Below are experts of layer 6 (counted from 0) of a mixture-of-experts language model. Rows are named router (the router's row for the expert), gate (a neuron's input weights, with its number), up (a neuron's input weights, with its number) and show model dimensions 0-55. Each number is 50 + 10 x the weight over its row's rms, rounded and kept within 0 to 99.
Before each expert's rows: "gets" lists some tokens that make up at least twice as much of what it gets as of all text. This comes from a sample of Wikipedia text that the model never trained on. Tokens count by the router's weight.

# expert 42
gets: " |\n", "\n", " ", "==", "6", " ("
router:70 52 39 59 19 40 45 40 61 60 38 37 60 50 35 36 58 65 50 49 40 52 49 39 56 55 57 45 42 59 60 60 60 41 55 40 58 47 39 49 48 55 70 41 52 60 62 49 49 52 58 38 31 39 52 72
gate0:42 45 58 68 45 39 46 45 46 52 44 40 59 33 52 48 66 76 43 32 55 64 51 40 58 58 44 42 43 57 55 43 53 45 42 39 55 62 45 58 38 34 57 45 40 35 56 52 35 63 48 43 59 48 60 47
up0:40 68 51 51 61 51 46 42 44 55 55 55 46 42 44 45 62 42 55 58 73 55 54 54 34 52 54 41 52 52 46 46 39 32 40 63 49 47 39 61 28 51 37 52 49 37 54 58 39 54 37 51 41 52 53 62
gate1:54 40 37 63 63 48 61 71 56 50 59 45 63 50 53 53 57 19 46 37 70 53 44 30 50 57 45 49 58 47 53 36 55 35 51 43 40 55 53 43 65 40 69 34 59 44 57 46 48 64 41 55 53 57 37 42
up1:43 50 25 39 60 46 47 52 61 59 47 48 52 37 51 61 44 49 37 52 63 43 62 34 53 48 45 51 57 66 57 52 44 47 53 56 47 66 44 57 28 53 45 52 76 28 54 33 38 66 40 57 54 69 48 43
gate2:50 40 44 30 56 53 47 44 50 60 50 45 64 60 48 52 49 53 65 41 62 62 53 44 51 58 32 63 61 72 27 40 46 57 44 57 49 47 47 56 41 33 53 43 71 61 40 53 60 40 53 35 73 58 47 50
up2:42 48 55 51 62 45 41 44 36 47 52 57 51 61 56 54 68 52 49 40 22 44 48 35 42 70 52 48 54 58 54 48 62 39 57 57 49 52 43 38 62 61 41 35 55 41 57 52 52 43 58 44 43 58 49 35

# expert 27
gets: " and", ",", "y", "b", "er", "em"
router:60 49 56 46 52 38 59 51 47 54 56 55 39 47 34 71 45 69 44 38 56 37 50 56 54 35 63 40 55 36 43 49 37 37 66 48 33 52 24 48 44 54 38 53 48 23 45 40 36 48 50 60 61 50 67 59
gate0:46 39 64 46 57 59 55 57 47 61 63 44 60 49 42 56 53 47 48 51 46 81 50 51 50 35 46 61 58 61 51 46 32 46 50 60 61 58 40 53 44 59 52 48 43 35 50 62 54 58 59 43 47 63 50 63
up0:43 66 47 63 30 40 37 52 29 46 32 51 49 40 58 53 40 50 61 49 68 47 56 57 57 45 45 49 60 51 62 36 38 50 43 37 28 53 62 57 36 46 54 50 60 44 47 42 52 52 57 34 52 54 60 56
gate1:41 37 56 50 46 42 48 57 53 59 46 53 70 47 42 31 61 59 38 39 66 67 48 31 46 57 57 55 45 57 48 54 32 51 52 54 49 58 70 48 40 35 48 39 40 49 53 38 65 64 47 32 51 60 55 58
up1:47 61 38 67 50 54 46 53 44 65 41 49 41 36 44 52 59 48 64 54 37 35 72 48 49 46 37 47 51 46 45 68 32 39 54 63 55 46 53 73 31 65 54 56 53 50 46 50 58 51 56 75 24 34 54 44
gate2:45 50 53 63 33 60 56 46 56 52 57 42 59 43 47 28 46 60 31 63 43 28 52 54 54 47 53 37 64 40 42 49 53 40 49 34 43 58 50 57 42 66 44 35 61 48 54 45 47 34 44 49 46 41 39 64
up2:47 64 54 48 59 42 55 52 59 41 54 47 56 51 40 51 42 55 70 46 36 55 49 70 50 45 33 58 56 56 73 59 59 43 62 60 52 58 64 39 45 33 34 67 35 47 50 47 40 30 60 47 46 62 46 54

# expert 1
gets: " ", " the", " However", "202", " however", "0"
router:48 56 48 48 54 55 60 74 37 70 60 40 57 57 57 52 63 48 60 56 53 64 42 35 33 64 36 34 70 63 51 58 69 32 46 58 46 38 31 42 47 71 41 47 55 53 55 42 58 26 56 51 42 67 51 46
gate0:44 43 47 46 52 67 65 57 43 54 55 70 60 47 52 46 56 30 44 55 59 49 29 53 55 61 57 36 63 40 48 48 57 45 62 65 36 24 59 34 48 70 58 69 46 50 42 30 63 42 48 39 58 47 46 47
up0:41 52 47 51 37 28 39 45 49 56 46 45 49 50 44 42 45 58 65 45 51 44 56 39 53 57 55 58 53 60 54 36 38 51 41 54 40 58 44 58 54 44 57 55 39 45 55 34 56 46 55 58 54 56 39 33
gate1:33 42 64 51 57 33 59 49 52 40 50 45 43 66 60 53 53 52 48 53 51 37 54 58 55 64 45 44 58 39 32 48 25 36 50 23 58 50 64 50 46 51 59 43 62 52 57 46 62 51 47 72 44 43 48 59
up1:58 62 37 55 41 71 27 40 56 49 56 44 46 49 54 43 49 43 50 56 35 47 45 59 40 52 57 54 42 42 53 39 68 63 43 54 33 43 43 45 67 47 47 51 37 59 55 60 46 64 40 40 61 57 43 44
gate2:57 61 44 71 45 42 70 48 40 71 53 39 51 45 42 42 48 62 39 45 35 60 43 35 52 40 33 49 70 53 53 63 49 42 63 60 52 55 54 74 53 36 55 50 47 51 55 58 32 55 56 56 34 50 67 54
up2:46 45 43 28 43 42 50 55 65 52 42 60 58 52 43 54 48 43 68 59 57 53 57 58 45 55 56 52 44 43 66 53 59 60 36 55 53 44 65 66 51 71 60 61 38 36 62 73 52 50 43 45 38 36 33 56

# expert 31
gets: ",", " and", "os", "as", "en", "al"
router:46 74 53 38 43 53 69 53 44 53 56 55 43 26 54 44 42 57 41 45 54 46 44 60 46 41 57 47 43 71 72 57 66 70 43 61 52 49 57 69 61 67 59 71 48 48 53 44 40 47 51 60 60 43 44 62
gate0:53 67 61 56 51 57 58 47 31 36 49 57 46 44 54 31 56 51 38 29 55 44 60 55 51 52 62 49 45 77 48 57 50 46 35 51 37 48 55 39 44 50 57 58 52 36 44 60 43 62 49 48 56 54 41 56
up0:66 40 58 49 45 59 50 30 39 41 67 48 49 49 81 45 37 30 43 45 51 64 70 32 41 62 51 49 42 57 40 37 40 40 44 48 45 55 40 44 68 37 66 34 34 45 31 60 35 51 32 42 50 47 34 56
gate1:44 40 68 52 55 36 43 32 60 59 68 53 45 49 59 51 52 53 60 47 55 65 50 54 36 61 56 49 54 56 51 58 51 48 54 45 47 58 56 53 47 48 46 46 48 55 46 60 64 61 55 39 42 57 70 55
up1:36 43 53 50 52 42 40 36 60 69 47 51 41 43 59 49 50 46 50 48 54 53 48 48 45 58 40 44 53 59 57 65 63 53 61 43 66 60 57 49 53 46 46 42 53 44 63 67 63 60 44 60 43 56 66 72
gate2:55 48 54 53 59 42 63 53 38 49 47 59 48 48 46 47 34 59 47 51 32 43 49 63 54 52 63 46 31 44 34 45 46 28 44 77 59 36 61 60 45 63 42 57 40 62 50 52 51 42 61 57 64 50 53 39
up2:20 54 56 37 39 55 53 53 60 38 53 49 35 39 55 37 48 45 41 43 58 65 46 38 37 50 61 62 51 51 64 55 46 57 47 28 39 72 37 57 60 46 37 51 55 32 33 52 44 40 61 55 50 44 55 51

# expert 52
gets: "1", "0", "2", "ber", "l", "5"
router:47 36 51 59 34 49 41 56 50 47 48 68 64 80 46 56 62 63 37 57 44 53 48 64 32 46 45 53 59 42 62 41 44 46 46 57 54 53 53 29 59 57 58 53 61 56 49 52 40 22 44 47 68 57 60 62
gate0:55 44 50 58 64 51 37 44 63 45 26 41 56 62 37 59 50 48 54 55 21 59 39 47 57 32 28 58 64 55 38 47 53 43 45 43 35 49 31 49 56 43 66 37 40 56 45 37 58 47 68 38 45 41 59 40
up0:44 47 64 59 48 58 36 30 55 46 38 35 59 57 54 47 41 54 53 51 53 34 47 28 67 42 58 54 59 40 56 64 45 50 42 65 41 44 45 47 53 58 60 48 61 36 66 28 54 49 36 37 67 52 62 48
gate1:42 49 43 34 52 62 47 70 50 45 61 51 48 52 55 61 51 34 48 58 53 40 63 54 51 47 58 47 64 43 51 50 49 44 35 45 56 47 57 42 69 62 49 79 51 53 50 48 59 30 56 53 52 59 66 51
up1:50 55 56 37 64 40 63 53 47 55 52 74 55 50 37 53 51 67 31 44 38 56 58 40 50 55 59 54 45 31 65 44 61 43 46 68 38 42 47 51 43 30 45 52 52 54 43 53 60 56 37 33 47 46 53 43
gate2:51 39 56 53 47 46 54 58 60 61 58 49 35 50 47 53 57 45 41 33 48 29 60 57 62 59 39 53 35 34 50 52 49 52 67 52 61 72 30 49 60 56 54 53 56 38 35 54 60 48 53 74 57 71 53 50
up2:52 52 44 36 42 47 41 42 43 47 35 58 58 57 40 46 37 52 33 58 29 45 52 44 32 53 54 51 42 51 72 32 54 64 51 35 51 39 56 46 53 55 57 35 46 42 41 62 60 62 63 51 49 48 40 45

# expert 58
gets: " and", " or", ",", " name", " well", "g"
router:55 65 57 49 36 41 34 37 59 55 61 49 34 46 47 55 53 45 45 53 44 59 32 49 56 40 40 29 46 46 24 51 40 63 64 57 57 47 43 32 39 46 53 29 33 36 40 61 35 39 44 52 37 50 45 44
gate0:56 38 43 41 60 56 39 37 50 48 56 52 42 43 57 51 42 61 45 52 57 40 61 46 52 52 61 66 46 51 35 54 51 50 60 37 46 49 39 41 42 43 39 47 43 47 43 58 72 57 59 41 56 68 35 41
up0:62 59 52 62 54 47 61 59 43 57 43 54 47 43 39 47 46 52 62 50 44 50 54 48 45 37 42 62 40 34 55 41 27 45 43 57 57 52 61 43 59 49 40 48 36 47 62 61 53 49 39 49 65 34 74 54
gate1:49 58 44 49 51 30 57 61 38 52 69 57 37 27 46 52 42 49 50 47 59 46 64 63 50 63 50 50 42 47 52 47 65 41 62 48 59 58 53 48 41 50 62 69 40 48 53 45 58 45 52 46 43 49 45 55
up1:45 57 58 40 56 62 63 49 50 50 44 30 45 48 38 40 57 40 60 66 50 39 46 47 60 46 66 75 57 45 58 59 56 30 64 55 55 42 42 47 70 55 58 68 58 44 61 43 53 51 48 72 58 65 46 41
gate2:59 59 58 37 40 61 60 50 39 32 51 41 55 48 52 59 54 60 51 44 58 42 39 39 45 50 50 56 55 55 24 73 46 52 53 42 57 58 47 47 27 50 47 54 54 65 63 43 46 53 53 50 55 70 62 37
up2:54 55 33 55 53 33 59 60 37 51 56 37 68 32 51 60 50 56 64 63 50 40 62 57 46 78 55 60 41 38 47 60 66 40 55 44 50 51 53 55 55 48 55 55 53 54 61 61 56 46 54 62 64 51 54 57

# expert 53
gets: " ", "c", "r", "p", "m", "n"
router:68 60 64 46 62 45 60 68 43 44 59 42 51 54 61 40 47 40 44 54 32 54 62 40 46 57 53 66 36 46 49 55 59 70 60 57 40 57 69 60 68 47 51 36 52 51 54 58 53 49 48 50 63 51 59 66
gate0:51 47 34 54 39 45 59 62 49 44 57 46 58 34 38 48 57 48 74 46 58 51 61 43 28 46 51 58 69 53 53 59 41 40 59 57 35 56 63 39 45 50 41 31 31 45 41 57 47 43 48 58 54 50 67 54
up0:45 48 58 56 57 59 57 53 46 48 58 60 50 62 44 55 61 55 57 64 32 50 40 37 34 50 50 54 57 46 71 35 53 36 65 57 41 42 82 55 60 58 57 39 71 53 48 58 46 46 47 46 39 38 58 35
gate1:57 49 53 53 66 48 53 45 52 58 55 62 28 50 58 52 38 60 69 51 56 55 65 65 51 51 32 65 39 51 46 50 57 49 52 70 58 37 53 60 61 42 52 44 26 44 53 44 39 40 56 33 59 34 54 48
up1:59 49 32 27 59 48 42 46 62 46 56 61 50 62 57 61 55 72 62 45 41 58 46 62 35 37 51 56 31 50 58 57 62 57 57 53 45 55 37 29 51 55 45 41 58 46 55 69 38 50 71 75 60 44 45 44
gate2:50 40 57 54 43 47 45 57 43 54 45 59 53 40 45 62 31 47 42 46 44 55 63 48 56 45 52 47 47 54 51 47 61 58 36 44 37 42 44 40 34 44 56 34 67 71 46 46 54 50 42 46 49 50 39 64
up2:53 47 54 56 54 56 55 71 45 55 44 46 49 39 42 46 35 41 42 55 41 65 57 44 46 52 60 62 55 61 49 42 60 60 34 58 52 44 43 43 49 52 52 35 48 57 37 42 46 59 32 49 55 47 55 45

# expert 35
gets: " ", " both", " (", " States", " a", "3"
router:55 52 45 53 39 59 25 28 52 54 51 51 58 62 47 58 37 48 53 47 40 66 48 53 54 68 47 63 38 47 33 52 45 59 51 46 43 62 48 47 64 49 65 37 39 40 34 59 41 58 50 51 37 46 53 58
gate0:53 58 55 45 53 53 49 54 39 46 61 66 49 51 48 35 63 80 39 50 40 55 65 57 64 40 38 48 62 45 52 51 51 60 42 52 46 48 46 58 52 55 36 50 54 43 53 32 41 37 54 53 53 61 59 48
up0:41 36 32 46 55 60 47 50 54 42 37 40 42 48 67 66 50 34 48 58 59 39 52 35 50 55 57 57 48 43 58 40 49 68 66 69 51 57 55 46 67 62 65 47 49 56 50 33 40 50 40 49 45 53 49 43
gate1:52 46 64 45 68 58 58 53 50 42 57 43 46 44 64 59 60 72 60 60 52 51 59 36 38 40 49 43 47 33 59 30 46 46 54 45 53 50 58 41 45 45 43 49 68 50 43 59 48 58 63 46 47 58 55 34
up1:51 56 35 56 39 33 53 46 53 50 59 57 54 51 60 45 39 38 31 60 48 54 80 60 39 46 44 50 40 55 58 53 51 40 54 62 43 60 47 40 49 62 72 52 56 43 54 60 47 61 48 46 47 42 50 56
gate2:37 53 20 44 59 59 63 40 49 32 49 65 51 43 52 34 57 33 49 33 38 63 55 38 53 47 45 57 32 44 66 38 32 41 55 62 53 32 40 52 42 37 60 50 54 39 52 35 50 52 40 42 54 46 58 48
up2:39 40 43 49 47 46 59 53 44 43 64 58 44 46 59 40 52 60 40 53 54 29 60 58 58 52 38 55 56 51 49 52 43 45 46 44 50 42 56 39 57 59 70 32 54 43 62 33 44 48 49 52 44 45 65 46